From a checkpoint of a small mixture-of-experts model trained on Wikipedia: 11 layers.
Below are experts of layer 6 (counted from 0) of a mixture-of-experts language model. Rows are named router (the router's row for the expert), down (a neuron's output weights, with its number) and show model dimensions 0-127. Each number is 200 + 40 x the weight over its row's rms, rounded and kept within 0 to 999.
After each expert's rows: a language model's description of what the expert responds to. This comes from a sample of Wikipedia text that the model never trained on.

# expert 29
router,152,190,284,214,173,132,148,181,164,241,228,212,262,213,157,199,263,251,175,256,207,153,223,158,225,154,172,179,147,180,175,236,225,192,280,219,136,252,222,233,215,268,191,229,206,212,240,188,210,244,177,198,226,177,241,235,268,219,272,159,128,188,207,223,175,183,205,216,216,139,191,193,189,187,190,180,185,236,202,224,185,251,233,228,249,253,143,227,244,181,216,168,255,200,172,306,176,268,174,222,163,175,274,177,138,252,217,273,217,136,161,192,151,153,177,260,211,171,226,135,137,189,183,190,120,243,173,261
down1,236,152,139,176,145,198,301,131,154,248,169,163,211,206,260,218,147,183,223,157,208,234,209,199,179,127,144,215,192,175,210,234,249,264,193,131,156,269,172,263,216,183,231,204,196,217,249,226,138,229,176,205,177,157,136,177,241,210,209,245,252,260,193,154,245,145,276,214,199,208,177,225,203,234,144,182,188,256,174,213,205,118,178,199,199,218,134,273,289,190,225,133,187,134,269,233,153,256,196,177,217,222,248,205,224,207,227,203,157,208,254,198,173,231,196,179,164,193,252,144,244,134,243,163,243,182,205,186
down2,221,238,167,227,213,186,184,295,165,174,227,295,112,183,238,169,257,193,245,254,226,194,198,235,214,177,224,188,194,253,244,225,182,275,252,162,297,202,183,209,236,206,277,177,233,209,246,187,226,220,168,239,204,147,287,176,183,227,199,215,199,234,181,179,224,223,193,261,200,124,198,214,175,139,250,197,173,129,184,181,224,237,212,168,232,200,233,161,171,182,145,170,231,252,140,149,227,240,174,240,191,210,173,155,133,123,217,140,178,220,216,116,201,159,233,196,203,270,228,177,182,149,233,137,159,117,162,180
down3,261,243,260,193,214,219,192,206,248,196,183,208,149,177,189,237,102,153,222,299,146,150,156,214,173,149,234,244,206,190,150,216,147,204,236,225,226,139,233,210,148,219,266,200,206,233,197,184,221,211,123,183,189,180,173,114,178,231,221,229,161,168,216,185,202,207,204,260,202,182,161,153,234,221,242,259,168,244,129,268,138,170,192,198,182,222,232,179,197,139,245,194,267,240,186,258,172,277,146,197,166,208,215,200,277,94,185,248,102,223,245,227,195,245,204,180,231,223,225,147,248,249,171,230,173,187,218,191
Description: Final digit of years after 19- or 20- in birth dates and lists, and adjective suffixes like -ic, -ical, -rial.

# expert 53
router,194,115,204,132,249,191,185,160,236,142,138,279,228,140,244,229,182,165,141,155,164,151,146,239,224,202,198,169,240,200,223,211,135,184,157,148,229,259,224,227,132,138,290,229,134,193,172,194,177,188,242,159,202,106,174,244,216,217,132,207,231,198,134,155,150,225,224,191,181,210,202,118,248,232,173,219,201,203,226,208,208,217,186,142,225,234,236,153,162,203,158,193,156,129,238,108,186,181,151,207,232,277,137,195,224,182,236,253,176,239,247,198,182,204,260,180,145,203,210,217,203,187,248,217,196,232,207,158
down0,201,182,164,218,240,220,208,121,175,251,208,144,193,136,223,245,218,204,231,181,199,167,194,247,189,180,267,234,133,233,190,251,218,211,252,147,207,191,248,186,224,217,246,274,180,197,139,208,217,146,206,183,156,131,191,261,152,231,197,193,171,213,205,167,141,287,156,186,211,250,167,257,199,168,265,190,217,186,163,196,191,250,169,204,193,186,245,230,230,127,211,147,159,179,261,261,119,202,278,206,198,177,227,221,231,227,270,187,187,171,203,215,178,190,124,146,267,144,149,179,235,189,160,126,71,172,205,176
down1,196,207,171,205,223,178,176,237,228,198,188,209,262,165,222,199,230,211,277,114,187,182,191,174,231,163,253,242,131,228,186,175,165,140,262,153,178,282,257,130,213,291,142,237,186,162,180,148,253,197,262,157,218,257,253,169,216,229,190,190,193,219,218,182,172,246,250,158,143,169,163,176,216,237,192,245,145,136,153,268,172,213,190,170,205,192,179,239,164,174,227,184,182,122,223,188,189,195,202,185,175,179,206,112,268,242,189,207,254,236,196,167,213,171,261,201,137,262,245,231,209,192,208,202,249,318,248,151
down2,207,181,166,205,174,187,170,201,210,201,224,213,242,253,194,170,120,265,152,225,71,199,174,273,193,238,185,189,287,186,282,204,198,184,228,194,225,176,171,233,194,173,244,154,180,240,191,145,161,167,181,228,183,197,238,231,189,201,229,259,203,219,221,194,181,284,200,244,249,224,166,234,177,192,165,244,128,192,136,232,197,156,152,190,214,225,297,228,146,266,187,103,175,260,142,255,192,228,166,137,155,197,230,209,176,162,273,196,215,232,158,186,214,201,276,225,168,220,252,211,231,179,258,224,213,113,161,205
Description: Letters inside Polish, Hungarian, Czech and similar names after a capital, especially z, s, K, e.g. Sz-abó, Sz-czawienko, Ks-ięga.

# expert 21
router,244,247,250,141,238,199,150,194,244,157,259,206,180,161,225,229,179,181,146,225,205,122,212,270,223,183,243,248,167,171,168,243,227,240,241,247,225,135,236,118,249,176,204,265,253,193,284,209,210,173,129,214,141,209,163,130,204,140,213,222,220,237,209,279,178,171,118,203,169,232,235,218,233,205,112,230,224,242,260,152,200,213,267,224,217,153,214,154,185,150,275,212,207,196,189,223,240,227,171,211,242,200,159,175,160,168,212,231,150,145,112,181,187,183,180,223,225,192,221,205,221,263,176,227,262,150,159,207
down0,173,222,245,187,266,175,249,178,187,162,131,214,281,151,204,216,177,173,233,186,205,192,154,201,226,212,175,202,203,144,162,215,260,183,240,122,264,226,171,240,243,165,271,274,295,192,177,233,184,144,137,204,133,173,142,186,248,245,165,110,172,160,266,191,225,233,185,274,145,203,251,208,182,186,223,179,168,229,292,249,224,226,205,165,248,212,237,203,206,176,236,244,227,219,157,217,213,220,190,173,186,261,210,167,208,176,141,282,179,194,223,226,206,150,218,203,229,229,205,263,212,281,190,263,266,244,184,236
down1,197,181,172,311,159,209,258,176,225,177,290,179,153,216,244,167,108,134,274,172,201,196,230,207,244,213,182,142,246,254,207,200,174,246,142,199,246,221,224,249,156,208,205,210,216,234,150,206,180,173,183,133,226,201,175,235,267,224,249,159,235,198,135,271,203,196,204,138,212,192,223,204,164,148,209,173,100,215,226,167,218,204,166,207,228,178,244,179,156,165,251,255,209,219,205,154,267,192,186,198,230,244,142,202,198,269,174,134,240,188,181,279,265,201,279,150,214,153,201,224,138,199,229,188,241,156,185,249
down2,183,238,172,257,201,183,122,206,244,162,193,202,159,154,223,221,234,238,174,259,157,246,187,163,248,259,293,218,149,201,237,156,157,213,224,217,249,155,221,178,231,248,200,188,202,107,224,168,102,190,191,164,181,168,249,164,174,208,214,161,184,255,196,240,151,180,173,208,193,138,196,139,206,121,233,240,184,253,216,171,142,193,304,202,211,186,103,161,178,234,189,217,194,211,243,176,178,210,118,200,183,231,152,185,181,154,243,216,151,216,182,256,167,258,255,232,287,256,185,203,207,204,204,241,189,248,212,123
Description: Periods before paragraph breaks, table row ends, and "of" in award titles like Player of the Year, plus election and results words.

# expert 60
router,146,236,291,241,195,109,211,199,174,226,253,275,226,248,214,147,218,274,172,185,165,167,216,171,173,131,120,233,257,211,260,126,161,168,271,260,171,203,203,177,221,179,190,172,237,260,257,183,189,177,136,161,289,164,219,187,137,235,238,150,201,164,221,187,163,144,208,188,194,192,244,192,201,275,199,219,232,171,183,256,155,174,211,213,238,251,172,170,182,198,176,141,225,128,182,172,211,138,182,238,272,229,151,202,182,187,211,145,193,198,212,210,235,196,201,256,239,257,245,158,146,196,181,185,160,264,179,242
down2,203,211,239,139,222,307,225,196,201,183,189,244,206,210,222,183,213,99,265,265,229,200,200,225,272,131,164,142,222,264,133,206,165,184,223,229,190,198,183,149,262,190,216,139,129,193,260,211,110,209,225,192,145,202,188,196,237,196,187,225,112,176,205,215,187,214,235,249,270,245,194,207,217,176,250,192,219,135,232,297,139,188,252,271,168,195,166,142,197,258,217,182,194,195,240,282,135,194,203,172,201,254,223,142,159,188,206,240,247,170,178,212,180,168,259,182,192,199,173,203,170,212,196,223,250,258,244,226
down3,202,191,136,159,266,240,224,204,159,223,196,203,219,204,217,211,197,164,178,250,151,288,215,148,215,164,250,143,189,213,189,199,235,204,189,202,203,182,259,257,237,204,175,207,147,156,135,223,143,193,159,287,213,181,139,174,276,261,197,163,235,180,197,193,169,167,282,230,158,138,232,151,185,198,242,213,116,237,213,188,180,129,226,190,171,260,220,198,176,188,242,286,215,159,234,219,236,206,198,183,174,219,133,89,243,195,202,260,182,163,179,157,202,137,221,230,271,142,254,251,117,230,206,195,185,185,253,225
down4,217,219,196,164,168,203,152,281,254,204,273,236,199,192,214,183,235,242,124,167,251,209,153,150,224,145,176,256,160,197,208,208,165,183,269,253,179,151,124,145,225,246,159,198,235,224,227,286,164,191,192,225,182,215,165,184,132,162,172,118,204,255,187,159,258,212,208,154,217,263,256,212,183,168,168,187,213,224,205,217,230,174,260,151,177,145,194,198,208,307,203,230,279,257,279,195,175,170,185,190,226,197,154,168,143,180,232,240,222,211,118,216,183,176,238,231,222,258,226,279,191,242,224,245,176,257,181,222
Description: Final digits of years after a century prefix, like 201-9 or 196-0, plus year prefixes and day numbers in dates.

# expert 62
router,188,120,188,214,225,224,237,224,167,214,226,213,191,161,281,250,246,197,184,226,165,234,217,154,289,152,173,122,226,232,219,166,109,268,232,216,212,184,145,239,175,112,211,213,158,180,198,240,174,161,202,232,216,145,208,228,129,167,128,182,211,212,179,213,221,218,167,222,244,147,154,212,167,193,164,106,201,233,243,179,288,283,174,221,195,185,198,171,253,216,137,220,280,195,266,261,190,213,194,229,270,155,209,156,205,205,235,134,192,280,173,174,262,241,187,164,150,199,207,205,211,214,207,217,257,243,225,180
down0,233,177,181,165,221,198,166,111,170,152,146,195,108,199,192,228,193,158,243,72,210,185,218,178,201,259,221,162,208,194,186,205,192,190,205,266,202,225,223,178,157,121,227,189,252,187,226,255,196,203,233,159,196,156,273,199,175,135,256,154,247,209,199,235,178,161,172,211,289,194,137,225,189,211,239,146,206,219,181,169,219,203,171,182,188,182,190,243,178,179,172,231,195,265,279,263,212,158,188,236,147,205,202,249,169,215,159,184,177,195,180,202,308,219,185,228,89,214,174,100,162,259,167,142,250,209,177,200
down1,164,180,212,145,131,134,157,187,184,245,192,190,211,171,173,265,211,149,209,300,197,242,230,103,174,270,160,231,196,212,192,177,202,158,191,224,239,257,187,199,223,228,154,165,211,167,157,226,151,168,227,193,211,127,198,123,169,234,225,191,242,204,255,199,250,237,169,207,248,253,214,176,280,206,78,191,228,220,202,238,178,240,170,234,283,244,194,243,118,181,182,168,195,147,173,207,271,136,229,178,239,206,139,237,246,255,192,156,186,160,172,203,191,186,188,228,206,156,127,228,235,257,187,248,211,207,241,169
down2,144,184,229,197,131,179,210,140,237,194,153,247,160,143,214,212,234,187,242,177,221,134,225,203,215,194,179,273,309,169,154,174,199,165,157,186,164,165,136,197,216,142,206,255,177,201,150,170,198,182,258,168,275,141,225,197,226,145,167,250,171,147,216,140,168,192,227,192,198,234,167,188,192,137,249,229,183,178,163,262,213,185,212,185,241,239,221,213,303,235,161,173,179,218,197,164,178,273,205,182,225,226,195,204,241,221,185,188,230,172,152,163,233,297,221,155,263,220,156,192,129,279,296,206,242,132,215,199
Description: Short syllables like con, on, al, non, ro, sur inside words, and raw byte pieces of Japanese and Chinese characters.

# expert 58
router,184,199,262,134,199,248,223,170,179,103,162,260,216,191,173,227,274,149,205,210,173,211,240,173,191,184,245,146,134,225,109,194,173,154,155,206,221,158,228,252,217,189,228,208,223,206,142,138,283,206,150,175,198,151,196,128,196,186,206,218,108,211,202,102,196,194,236,226,173,190,180,203,264,165,143,219,239,166,144,199,236,162,224,171,181,215,194,181,202,219,141,209,215,199,149,251,235,248,249,214,240,127,198,179,154,216,204,238,100,108,232,171,223,228,202,289,210,234,200,158,195,235,179,146,181,195,157,174
down5,193,130,172,214,162,201,191,184,175,158,271,270,178,223,146,175,158,248,259,225,222,179,257,170,228,267,213,257,142,213,289,195,203,275,224,260,200,200,208,149,299,188,261,190,228,171,205,162,172,247,230,242,225,201,203,227,181,247,174,183,206,216,290,257,166,209,191,188,246,203,223,185,213,172,190,132,223,177,252,217,173,178,204,253,233,146,193,269,204,205,243,190,178,206,293,141,180,221,249,229,298,235,224,259,185,174,246,178,192,262,179,214,195,202,116,201,219,174,143,239,192,239,172,274,206,247,193,263
down6,238,251,203,164,185,162,180,221,253,201,210,233,169,224,172,160,201,194,223,234,133,163,252,234,147,192,233,193,59,206,170,188,192,187,240,229,227,159,202,196,138,234,203,155,239,172,197,182,248,240,172,214,204,130,305,163,166,263,218,167,141,202,223,233,218,165,189,240,243,223,247,199,222,126,194,207,187,181,230,237,221,191,236,146,282,280,177,278,255,178,181,307,264,182,241,247,215,166,278,188,205,174,230,198,231,105,226,254,196,164,210,200,192,182,222,231,204,245,206,176,182,241,236,204,227,157,268,209
down7,178,155,142,228,202,212,245,232,117,171,191,199,207,209,193,156,227,214,204,175,220,169,210,254,219,157,134,237,173,182,235,189,225,242,245,279,141,221,257,225,237,265,172,197,162,216,249,183,183,264,279,207,262,222,174,225,233,190,212,205,221,177,236,189,181,125,201,152,202,220,247,219,201,177,173,161,252,123,136,253,135,205,140,203,156,169,230,188,246,214,166,155,156,204,157,222,207,164,195,189,166,261,181,226,150,210,139,137,218,198,215,217,238,79,125,199,191,163,158,208,193,145,211,233,284,276,240,280
Description: Prepositions, mostly of, after nouns like Master, member, son, University, as in Master of Science, second son of.

# expert 50
router,199,150,213,121,188,232,162,205,215,207,121,167,249,194,248,251,151,148,167,168,202,225,221,234,244,210,177,165,239,226,149,268,193,178,133,208,220,233,196,221,242,158,169,216,258,219,173,197,181,183,134,230,137,123,161,220,156,210,185,222,208,154,191,263,232,183,161,196,149,199,188,193,281,242,216,244,181,202,138,236,200,186,138,127,269,144,219,222,147,211,112,277,169,179,131,266,178,161,153,178,252,190,249,115,182,209,204,188,134,194,122,182,231,204,256,184,142,206,230,224,255,163,228,227,239,206,208,225
down0,211,222,172,214,213,256,219,164,277,218,233,201,291,194,193,218,175,139,177,174,191,284,191,175,216,118,188,177,180,232,193,269,269,137,191,170,175,222,175,189,228,189,235,162,158,240,190,238,142,141,199,221,185,189,281,172,249,163,189,245,179,254,233,230,149,191,164,197,300,218,205,178,190,303,164,217,169,163,155,264,107,220,216,133,170,259,253,243,221,243,231,272,158,197,248,243,181,219,196,199,164,121,135,178,265,200,175,177,214,189,202,175,178,269,175,217,222,166,189,200,183,192,200,156,151,194,253,164
down1,166,164,198,234,250,127,229,230,180,170,189,231,188,218,178,150,267,292,246,206,156,140,181,232,257,225,171,177,205,170,241,229,236,195,223,186,290,147,163,190,184,153,163,207,154,137,202,188,141,230,197,256,201,170,202,191,171,157,233,216,211,203,182,148,203,235,225,279,216,146,198,226,192,135,214,154,237,226,274,166,172,217,262,240,209,210,200,258,236,264,290,260,194,221,237,142,101,142,167,145,264,230,159,240,124,198,218,219,252,159,224,219,216,173,244,204,200,196,144,169,174,165,222,247,273,186,220,176
down2,206,161,220,153,167,190,235,238,173,126,216,177,238,168,220,181,218,241,167,288,191,206,110,182,226,229,193,209,219,134,195,197,152,144,198,182,236,232,233,180,205,216,134,243,259,186,191,168,192,214,197,174,220,135,330,278,213,273,212,242,222,207,220,193,162,184,153,179,244,194,161,169,208,144,247,186,240,210,189,194,131,206,244,229,197,127,180,168,129,243,158,190,158,179,110,273,196,220,188,206,100,165,191,196,210,223,118,237,237,167,199,157,233,198,160,165,233,254,257,239,136,206,213,183,159,135,201,192
Description: Prepositions and connectives before a noun phrase, such as with, to, by, after, while, including, alongside, plus table cell bars.

# expert 12
router,158,180,205,163,211,159,212,118,192,183,213,215,209,199,207,151,210,216,225,240,250,255,180,221,188,130,166,203,245,240,175,225,222,175,198,216,267,154,251,251,136,153,175,154,90,177,125,279,263,223,221,149,179,202,155,151,199,163,124,198,262,189,234,168,230,232,203,111,182,177,190,161,157,167,204,219,245,183,266,234,193,190,211,168,147,245,190,233,206,172,162,168,162,164,175,186,262,190,160,104,166,165,254,205,231,252,241,247,228,238,263,249,215,244,174,128,156,215,224,202,184,184,198,157,283,215,232,163
down2,173,169,266,187,164,280,193,189,244,180,208,214,231,231,99,208,219,147,259,162,152,197,175,231,228,203,202,171,209,206,148,178,168,262,202,178,150,150,222,174,215,151,120,160,226,214,236,174,231,208,195,277,239,178,279,291,196,180,239,232,193,199,257,237,214,198,237,224,182,206,164,136,151,229,176,264,211,156,175,185,275,161,212,197,213,156,223,160,214,265,238,192,125,231,286,213,211,182,240,176,217,151,241,156,208,173,164,170,124,263,167,199,196,190,167,130,280,204,218,275,198,179,204,253,238,205,215,276
down3,193,230,99,240,220,142,209,199,235,217,121,212,189,239,243,203,340,244,191,200,193,214,260,190,228,177,194,228,164,185,159,179,247,137,190,150,249,212,189,120,194,205,193,258,206,253,207,224,214,284,203,215,226,231,166,188,237,287,210,100,259,170,191,196,150,204,276,183,181,199,212,213,165,160,200,168,182,150,169,187,224,233,240,164,306,214,186,202,231,168,166,270,197,242,188,213,270,269,218,176,143,184,218,175,227,171,160,211,243,196,194,290,243,205,231,170,172,158,155,152,208,220,241,207,175,200,206,159
down4,239,205,278,194,160,263,144,200,153,247,171,227,186,187,189,162,213,195,219,249,155,186,143,196,186,115,195,167,187,207,209,174,173,255,229,229,139,214,188,236,129,182,201,222,227,281,206,226,193,238,150,204,241,184,206,155,234,201,252,220,222,167,153,206,201,151,226,217,171,167,242,187,197,202,233,187,168,294,174,245,163,198,254,233,98,101,147,185,131,198,229,230,239,210,188,277,145,201,229,243,91,185,200,171,177,232,171,201,163,200,145,85,204,193,204,206,201,221,221,228,175,161,215,277,260,235,252,240
Description: Word-internal pieces like f, ub, ot, sp inside names, URLs and LaTeX, plus blank tokens before numbers in match scorelines and dates.

# expert 23
router,189,190,246,141,187,218,185,212,286,170,226,218,232,215,181,244,206,157,222,209,197,209,193,120,185,177,226,162,165,274,139,199,201,200,213,206,192,218,292,278,180,237,133,221,218,221,161,231,253,243,93,248,219,151,194,266,198,217,238,143,174,217,200,223,198,226,256,235,221,128,177,155,232,180,149,204,181,200,178,157,270,265,209,163,124,272,213,173,195,266,164,165,209,231,240,245,179,260,214,168,246,218,163,146,156,230,253,269,180,101,183,190,174,201,168,225,143,251,188,258,219,237,160,177,191,144,189,188
down5,220,262,252,208,122,180,149,193,240,141,226,223,218,201,194,233,157,130,193,186,159,200,116,253,147,186,180,173,150,247,217,181,148,173,235,203,320,149,310,189,249,197,202,172,163,235,227,261,222,150,143,270,207,196,187,193,200,253,180,231,157,160,184,227,181,164,198,212,182,121,233,270,268,210,139,201,157,218,203,214,242,256,260,242,264,178,234,194,174,169,240,223,247,176,222,296,208,200,178,211,196,174,175,168,234,153,232,259,213,183,241,244,167,222,252,239,196,158,218,185,185,257,171,231,166,222,234,198
down6,212,121,232,245,186,175,198,179,192,212,142,189,200,186,211,201,148,208,183,260,193,118,167,164,152,261,255,188,227,144,170,191,136,87,194,230,232,238,124,204,158,178,251,111,191,175,199,161,119,204,263,242,154,129,213,308,157,256,204,204,238,216,197,206,199,167,195,216,275,267,201,204,252,239,253,168,203,165,196,143,157,169,164,201,179,220,259,184,180,175,214,193,130,182,244,195,168,248,253,210,169,234,203,216,227,180,166,179,231,188,176,164,185,163,188,166,220,129,237,259,265,198,173,165,277,182,185,204
down7,205,166,285,157,184,202,188,173,244,167,110,160,244,171,157,109,244,186,188,144,269,155,144,188,197,204,230,163,195,176,156,171,200,185,214,272,197,213,222,236,139,279,146,257,173,173,177,210,219,212,150,206,221,104,154,218,242,155,232,234,271,257,156,165,241,184,255,201,190,210,152,238,254,203,158,186,184,119,234,196,197,243,169,188,171,230,202,192,116,171,212,197,175,230,192,180,180,237,169,246,146,237,206,188,126,212,153,220,247,233,224,199,236,116,249,167,168,188,266,189,146,208,232,246,217,207,140,251
Description: Prepositions and punctuation linking names in taxonomy and institution text, e.g. of the family, named after, at, and the dash in infobox lines.

# expert 36
router,233,165,267,229,256,208,264,182,175,293,242,248,187,160,198,223,204,212,189,225,187,213,226,277,166,169,156,261,188,155,256,182,99,224,217,235,187,229,224,254,236,163,124,135,144,232,239,206,230,229,223,204,227,141,184,199,108,257,146,194,205,226,207,267,180,155,169,193,209,196,137,227,182,242,214,206,200,217,204,173,242,232,197,232,238,142,263,129,189,195,143,184,150,142,263,170,228,167,173,287,239,228,119,170,251,204,191,196,205,235,223,276,201,222,236,207,209,200,125,229,189,227,244,211,167,249,180,236
down0,192,196,190,192,172,302,169,267,233,247,179,248,214,212,273,216,209,174,224,194,224,187,218,148,231,221,203,141,181,258,279,133,220,199,156,199,228,258,225,243,184,153,188,152,239,157,178,165,149,239,157,228,220,141,154,217,198,201,250,271,250,221,130,199,274,166,196,185,198,215,191,195,256,251,189,203,193,219,245,204,213,234,260,198,246,160,168,219,164,187,150,217,225,207,223,149,107,216,164,240,207,190,207,255,257,208,280,184,129,205,157,163,121,226,228,266,285,210,227,126,238,196,135,221,239,257,194,224
down1,196,246,223,302,232,232,167,217,226,227,254,195,176,107,273,181,110,250,188,196,227,203,216,148,270,155,116,250,247,173,229,224,205,166,165,156,252,166,192,182,167,174,228,188,193,181,227,207,192,184,202,207,265,227,217,248,150,189,197,188,258,231,171,188,228,221,258,170,130,275,213,147,240,151,261,212,235,200,149,159,263,189,229,251,239,209,167,216,229,185,229,221,206,180,225,203,326,194,180,228,193,228,229,227,151,216,296,224,156,216,167,259,177,230,208,167,214,199,229,172,197,258,145,223,270,161,146,196
down2,185,235,211,247,157,159,163,200,174,203,135,240,230,222,163,237,136,141,180,224,242,258,223,248,211,231,178,223,202,260,221,240,176,157,160,168,262,162,247,194,155,195,120,224,249,265,206,294,165,140,155,178,173,215,195,244,280,219,153,220,169,268,192,233,158,180,185,168,214,173,194,204,118,176,214,257,157,191,230,176,146,238,196,239,196,143,197,213,160,213,165,280,211,185,235,137,96,224,155,219,230,297,185,178,193,129,197,196,185,173,257,182,253,211,200,199,209,167,148,282,175,223,169,227,248,162,188,189
Description: Decimal points and leading year or number chunks like 197, 201, 500, in coordinates, measurements, fees and year ranges.

# expert 4
router,183,218,151,213,192,121,235,159,233,182,277,191,289,148,173,202,221,165,159,167,183,215,215,149,180,236,182,92,248,250,162,274,180,179,196,179,146,226,241,223,110,165,219,186,110,119,191,233,262,216,244,180,190,172,159,160,201,160,171,176,195,210,185,250,212,165,249,131,205,183,211,150,230,216,238,231,229,150,169,246,289,185,208,226,282,188,238,226,147,220,189,233,213,129,219,160,233,185,174,223,202,169,189,228,171,139,266,229,193,200,206,192,213,215,168,306,212,208,139,227,199,185,195,242,253,226,162,244
down1,174,204,210,168,191,194,161,160,238,227,232,260,147,163,194,226,229,223,210,102,170,231,228,128,178,210,165,144,184,225,171,216,263,136,233,176,210,173,151,195,187,190,161,212,187,191,195,195,168,188,225,125,241,144,194,198,222,224,164,255,223,293,274,177,131,210,234,219,207,207,253,213,167,190,261,211,212,206,308,168,183,113,202,232,217,149,150,146,156,193,245,178,168,216,201,119,325,270,153,222,255,173,168,171,271,143,224,255,152,185,220,152,202,223,214,183,171,211,268,238,206,205,204,170,241,199,219,184
down2,300,221,166,243,221,226,167,95,172,192,233,193,153,185,111,235,198,226,189,117,204,225,228,250,114,229,210,167,163,172,214,182,195,154,223,263,186,212,198,174,212,183,199,152,184,230,184,210,93,158,252,201,192,191,210,205,222,235,208,176,217,257,235,134,120,221,163,141,229,242,174,224,207,157,238,210,248,120,161,198,228,155,201,243,236,231,272,248,144,204,228,219,202,183,233,239,182,100,237,128,198,139,191,155,195,245,228,170,197,209,189,218,216,139,225,148,228,171,221,269,190,190,230,178,207,120,186,225
down3,173,196,117,158,207,189,216,170,178,124,171,210,267,190,111,198,234,190,170,221,203,152,163,182,175,160,191,220,208,170,180,166,222,220,126,222,292,214,166,210,253,210,272,168,201,170,198,269,211,229,245,277,163,194,131,221,185,229,241,276,150,186,223,196,157,240,183,139,214,200,169,173,222,141,224,197,177,153,202,233,155,186,174,190,222,240,176,248,288,142,218,216,158,203,276,222,262,138,313,199,165,215,190,212,248,219,255,230,223,198,198,210,245,159,255,198,183,227,185,209,245,257,133,185,266,258,184,147
Description: Short word pieces starting or continuing names and rare words, such as L-iv-etime, k-id-naps, Sant, Ed, Fred; also lone digits in tables.

# expert 13
router,154,165,198,222,203,195,191,166,146,158,247,211,237,248,199,176,127,198,232,220,110,258,195,132,229,175,132,150,265,167,241,229,212,308,219,218,251,191,197,176,170,155,212,201,159,182,177,144,204,219,232,226,233,185,169,185,189,156,228,213,213,241,163,184,219,259,190,272,153,186,127,224,142,247,181,245,204,212,119,251,242,227,252,164,212,202,117,195,149,198,177,168,243,195,160,301,208,217,230,141,229,211,165,118,199,177,199,224,273,270,196,204,232,205,238,256,211,184,220,168,200,161,175,155,295,211,212,241
down0,176,216,112,221,197,253,225,239,230,192,233,146,221,208,216,160,176,262,199,171,209,201,217,133,212,214,152,199,237,202,199,164,222,216,192,192,194,304,217,235,208,184,192,181,221,287,219,255,235,242,219,298,187,183,297,237,197,168,205,191,169,195,209,197,177,165,230,145,309,271,275,273,213,147,168,171,258,202,187,191,201,243,174,194,189,231,118,181,191,173,230,297,226,178,165,201,188,213,220,111,213,157,142,182,244,274,188,217,160,213,205,227,232,180,248,202,212,240,263,233,156,224,249,236,119,179,222,171
down1,286,250,217,255,190,235,176,195,208,192,254,217,176,249,148,206,211,237,235,239,165,241,180,201,160,193,163,196,163,191,227,228,252,169,251,90,186,175,176,243,183,186,176,255,183,274,246,177,229,209,209,262,264,195,278,181,195,197,188,243,272,145,183,209,206,263,193,213,156,194,135,219,177,219,196,186,121,212,137,112,256,228,235,187,211,228,145,172,243,178,191,126,206,235,152,224,208,165,139,247,218,261,231,194,184,230,170,226,264,159,192,130,223,209,317,200,174,224,253,276,169,183,164,223,235,219,185,185
down2,182,196,202,130,152,177,154,222,144,224,264,206,211,185,195,180,190,198,245,222,166,240,179,183,217,138,191,194,214,189,260,180,196,253,228,235,203,236,178,252,242,145,264,165,190,237,186,216,233,242,183,172,151,145,237,203,269,221,194,198,206,141,213,271,267,203,152,178,233,159,233,244,217,152,211,128,272,231,239,131,192,216,196,132,144,199,116,185,197,194,147,203,174,266,174,210,178,129,164,197,311,210,165,159,237,159,171,236,142,239,212,187,204,222,229,193,93,208,222,250,139,170,213,297,201,193,191,132
Description: Middle syllables of rare or foreign words, such as ur, ir, ul, al, ret, as in appurtenances, redshirted, Transvaal, Libretto.

# expert 16
router,222,240,271,206,236,160,267,168,250,262,264,270,258,181,211,192,179,225,182,227,146,239,236,264,242,160,186,227,236,161,247,161,220,185,292,205,183,234,251,250,236,155,204,148,225,249,269,205,157,211,158,221,239,154,173,242,166,161,260,157,165,229,189,206,216,146,164,190,183,157,179,169,202,185,169,227,212,226,159,229,222,247,183,247,232,139,255,137,202,194,172,176,197,93,161,261,238,222,161,230,289,250,160,237,191,203,152,206,114,140,211,238,246,246,175,199,243,235,196,208,241,183,193,210,184,246,160,238
down0,226,211,193,254,162,191,251,245,151,233,246,197,188,167,191,168,205,204,155,224,211,148,140,147,219,188,199,270,193,197,255,163,180,112,258,204,194,202,206,233,153,225,146,142,151,205,209,164,230,260,156,184,154,186,129,229,162,179,228,130,159,186,160,235,224,174,232,256,236,290,171,247,209,89,233,178,221,218,190,219,208,273,267,195,202,101,254,145,213,152,232,241,210,193,162,219,201,198,159,157,215,173,252,228,215,152,221,193,148,190,185,265,203,166,245,167,198,145,202,235,236,148,158,309,206,246,196,196
down1,199,163,170,264,236,172,306,151,148,234,236,156,210,210,181,149,198,259,195,193,207,264,263,244,228,183,253,164,172,194,170,202,177,223,250,148,154,171,163,168,198,268,125,181,244,251,189,195,154,286,209,157,149,255,153,112,188,234,251,159,215,252,260,233,202,230,276,253,183,153,217,218,140,141,181,197,154,254,257,186,187,184,172,196,236,131,236,198,209,194,244,167,190,196,181,228,211,227,228,198,158,192,201,171,228,160,287,167,153,194,241,241,217,168,216,245,152,210,130,271,237,164,227,165,184,225,235,190
down2,200,159,202,203,206,151,245,187,185,160,272,220,248,149,173,227,203,236,227,202,185,206,206,185,224,174,219,180,218,137,192,201,313,203,208,250,143,221,241,210,173,199,278,167,156,227,167,210,126,196,173,205,244,142,203,227,164,95,208,127,192,222,167,168,257,168,194,241,242,205,155,210,178,169,115,168,164,157,164,159,244,157,224,239,223,130,160,212,265,212,189,225,148,170,193,200,208,253,207,238,207,106,217,276,136,209,217,209,184,202,280,240,153,243,234,175,229,186,251,274,142,268,205,230,186,184,128,233
Description: Number tokens inside tables, measurements and coordinates, such as 6 ft 11 in, $10,000, 45°54′, 1,737.